{"balance_loss": 0.00519, "init_std_router": 0.0118, "rope_theta": 10000.0}
Below are experts of layer 8 (counted from 0) of a mixture-of-experts language model. Rows are named router (the router's row for the expert) and show model dimensions 0-95. Each number is 500 + 50 x the weight over its row's rms, rounded and kept within 0 to 999. Numbers have three digits each.
After each expert's rows: a language model's description of what the expert responds to; "raises" lists some tokens whose logits its average output raises strongly, later layers aside. This comes from a sample of Wikipedia text that the model never trained on.

# expert 5
router:552445437458511519542461507562381444468596421474446557601476462480448460432408438447522558486595492507562548498471572523445457466412506527432522560524380487525387481530529520508517551520484532547464581532447514520500460552528459496409555513588465481480564509546521510481505488453542508428
What it handles: Word-initial w/W pieces and leading digits of numbers, such as w in bandwidth, Wikipedia, W in coordinates, 2 in 2005.
raises: "orship", "agon", "ested", "ided", "ely", "el"

# expert 44
router:546414467514558431439428536509469560554546484451503432473487497564448403435550466446461596530476447545424435525516493527469511598564569525518547573453535462485458443574500568552450530416448470453501504476449525429432436442451465553545538503542444462459444560502510440574459442481417513451
What it handles: Leading or middle digits of figures in sports, election and climate tables, like 14, 70.18, 2,002, plus ordinal th and apostrophes.
raises: "ilar", "ric", "ult", "ly", "lin", "ua"

# expert 22
router:553427483508557436445439537505459551561543484443496453458476484571453402434536461426461588532472444534425434502509496532468507598561566523532552562460543461496457426576496573553443533424445467474498514451450524428426440437461464548548554511557450452450443564504498443560446456477415509449
What it handles: Pieces of foreign-language titles, names and quotes, the first letter after section headings, and the words law, took, finished.
raises: "ty", "ouse", "istan", "acht"

# expert 31
router:509425478479484425528515542577484478544479382558515424553486520404472495480455569510541375477495505557507453502574421584437554532442507549465544524519563481444485429411559587481538485495582493435449519501563470479519569462462503600546457442539490521436453585537521507566537489514525592476
What it handles: Syllable pieces inside personal surnames and place names, often -all, -ill, -ell sounds, such as G-ill, Rockw-all, Schn-ell, Bl-an-ey.
raises: "am", "ick", "ard"

# expert 33
router:513560486541448604526433448536598500599499512540503477509497535462555495530484554457399518549607503508480524472485537501411519467469453468513428499563566418560466576536446555518508524499518441541488440436527526473474450566436520500563493418448493549460530493424576423446572527426603597480
What it handles: Commas, both thousands separators in figures like 100,000 and $418,659 and clause-ending commas before and, which, but.
raises: "0", "9", "6", "2", "1", "3"

# expert 41
router:545423471515560432434436536505460560553541493452505456467481488570445401429544460430463590524473438540431436507512491529468502594559566521536551560458550467494456428576495567554432529419444467473503515456449526437430431432454468545543543514550451459459447562504502441566451447479412514451
What it handles: Final pieces of names and words such as uj in Cluj, plus sentence-final periods and == heading marks in biographies.
raises: "worth", "lam", "intend", "kn", "achelor", "more"

# expert 54
router:520474517545468581494569487607505510457549468525553505429557467434489534457488424512424536481457443496553558538552446404543489509511477526528484538532507434537438562522562531448560452542541609556541460547533408476480460464457449593592542537483509497473435396496492433380453480602474476495
What it handles: Single capital or lowercase letters that begin a word, often in titles and names, such as M in Muppet, P in Pace, v in veteran.
raises: "ied", "ang", "amm"

# expert 16
router:476517619497560436452516471488445533566488539543453544529459512486485504412508486486554492565457550492463420469462503445582459495501521573511500432395568547535501496431392511484424522558417583528565512523413511535489583546568467495587505452529532469492523512520550517607426540422427485414
What it handles: Word-initial h or ab pieces such as h|its, h|oliday, h|ate, plus some the, and, and sentence-final punctuation.
raises: "oles", "omin", "oard", "olid", "ol"

# expert 34
router:541426466509553427428434547500458562564539495445478457465481486562452411446545452432484591519475444521433435494522495542471512597563556531532550560461543481489445417587502577552441519422451469477508507464441524438428437432463466557551559495558460453462451582492496433567458470480423509443
What it handles: Articles, prepositions and adjectives before nouns such as the, a, United, small, born, plus year digits in minor-planet tables.
raises: "iga", "ellow", "ient", "aced"

# expert 45
router:478481412471538543519470440621615459558498480540584559486519523406556509552549553473469445469492491533439562477533422476449506517396442515526562552531500574516409472429486512542436513491501435542484505521497629510544598460500464443505497495518441569418550460535405563537499461516505537548
What it handles: Pieces of personal surnames, mostly English or Germanic, after a first name or initial, such as Ro-os-evelt, Br-isc-oe, Roberts.
raises: "el", "ner", "low"

# expert 49
router:548424478509559437437437539502460560560538486446492450461489488572452409431540463430468584530475442541422432501512490532475506595562570523531550561455545469490455427577498571549441529420445465470501514454452527432430434436454461549545550507555448453453446565504498442565454453476412507450
What it handles: Spaces, digits and decimal points in election results and statistics tables, plus word stems like suppl, prop, print.
raises: "ogy", "ify", "cles", "ray", "uments", "ane"

# expert 32
router:546422475511557433438439539501462561560541487445499449460483492569455409432542465427465584529473443541425436502507491528474511599563571523531551562457547470492459429578501569551445529420442470468506516455450527433430430437456462550541550506550447452458445568501499440564456451477412506448
What it handles: Pipes, decimal points, month names and dimension signs inside tables and date lists, e.g. 19 March 1909, 59 × 44.5, 38.0.
raises: "ieval", "ust", "ical", "eline", "icated", "prise"

# expert 21
router:551422481510553432439437542503460557563542487445496454461479494577454405430536461432464585528470447537425430505509490529476507596561571521530552558459545462490456428577499569549440529422453471469503511456447526427428437436457461550548554509557447454455448567501500442560452450478415510451
What it handles: Single digits inside years and figures, often in tables, such as 1-9-60, 20-0, 6-th; also had, wanted.
raises: "hood", "ted", "ately", "ster", "ument"

# expert 20
router:482484572473498448452559584465475526496525465470518503490488483523449476504451481435530572489540525531496429455467576487548424499529559486558459476573461562547380401548467560489501509557635495399461490429455474562537540529499458605513514437485518504421537577499492501613553559485486607435
What it handles: Opening parentheses after a name, date or result in lists, tables and infoboxes, e.g. (aged 82), (first round), (1954); also === headings.
raises: "ties", "with", "final", "USA", "rap", "Note"

# expert 8
router:524395426526474454463439570417475539546562482445557418451417467559503425506495422504499595569479457476425484498519475495453492578520530554482528582467586449471450445581481562538492507459433466529484470491485553383461464460456499554593536465573509468479426561431501456556464466525436454501
What it handles: Digits inside long numbers, ISBNs and catalogue IDs, plus LaTeX math symbols (\, _{, ^), chemical formulas and coordinate punctuation.
raises: "uez", "ael", "ears", "ouse", "erous", "ans"

# expert 12
router:522450554338541555485584495530495522575449438487539438485487423563457548516583556497476565541491513443581428531405494491572473535400565572494475583557488551525573553511472521504445436481465532533430496602470511554494500503441513576510514426529469490513497543486579490467472459512537556422
What it handles: Blank cells before numbers in pipe-delimited tables, digits in coordinates and dates, and the word-internal piece ir, as in Inqu-ir-er, N-ir-vana, he-ir.
raises: " or", "ater", "uther", "m"

# expert 11
router:537517492543464439437485510506538510482440509566475418464472541570487486457583520476410462451434512563515588522476488556485546524457387578551547566411518569477386487514531484484528495479512446507577467475442492575508428430450504508507555610550423435399435527384501483514555470488479462475
What it handles: Occupation and role nouns after a nationality in biographies and name lists, such as footballer, politician, actress, producer, tenor.
raises: " and", "\",", ",", "\".", "\"", " etc"

# expert 30
router:553419477507558438437433539506460558557543484448496448459482488567452410430536465433462586531473445539422430499510486533472512591562566519531550564456546470486463426581495572552448527418450467462502509456451522429433431437453464551544554505553451453452445562509496441562452451483412510450
What it handles: Middle digits of long numbers, years, ISBNs and population or vote counts in election and census tables, such as 17,6-2-9, 20-0-0.
raises: "iance", "aged", "agement", "icit", "board", "aging"

# expert 2
router:471536476573445544437614567544583501427433559483471493551468488543474656412519473504434507497491455457530495469603476434463572501505484565572525422547475498446558574539515503519536441444467530590564414525453547434478464500482506527525548516485512531604531480434506434510412520471524480500
What it handles: Mid-word pieces of Latin-derived words, often right after a prefix, such as comp-u-ters, in-ac-curate, or-ig-ins, gener, unc.
raises: "her", "ert", "hes", "here", "he", "ab"

# expert 42
router:548423483504555437431439542512462558559535479459507451461476501570441405429548476434476588528471447547427427501514483527471512597561569532534550559455549463497456432569496563554436532409440467468505509449442528432429434440454464546543549510542460452449447563504496437565456455492414510451
What it handles: Past participles and event verbs after was or were in biographies and histories, such as arrested, buried, elected, released, replaced, Sacked.
raises: "hes", "itation", "sen", "s", "ran", "ically"

# expert 55
router:550422478511556437437437541502461559560541487445494451458484490570449409433540463430468585528471442539422434500510491533473508597560569523530551564459547468491458429578495571549444530421445468469502515455450525433430433437454461546547550510552447452454444566505499440563450452477412509451
What it handles: Periods ending sentences, along with completed word endings and result words like resulting, caused, Following, in prose sections.
raises: "ł", "lov", "ague", "burg", "den", "ction"

# expert 46
router:462439512438484578433555576527527427448466532544517525529434559490457556484470447409553561456462656506475522428490434451487535516545562572480516393416390469471449488534527442486520447490464450547489500509545435494500496461418417426549575515534489481491579542487518515487551585449538511519
What it handles: Short vowel or syllable pieces inside words and names, such as en in weren't, o in tortoise, Sa, Ma, ri.
raises: "ig", "ver", "est", "fer", "tern"

# expert 23
router:521477541462487419539449555488404512567462442555499590425552484575427479523462561612555528476609497577500498490456447471524514423496503437448475471462534514555489521520557529529635536468495495501527465535462581581528574527531457489443532399537390510507518432477474479426557496540526444547
What it handles: Opening pieces of multi-piece words, mostly Latinate stems, such as ret in retreat and retained, aff in affection, dest, spons.
raises: "ained", "ract", "ons", "ention", "aining", "ains"

# expert 47
router:549420480509555437440439539502459555560539487445498453459487491571451410436540463434467588530472444537425437500508488531472508597562569525529553561457548464486455427578494573550444529420444467470503515448447526433427433440455461550546553507552447452457442563502497441564451450477410509450
What it handles: Common function words like and, a, was, table pipes between scores, and digits 8 or 9 in years and ranges.
raises: "ight", "t", "ties"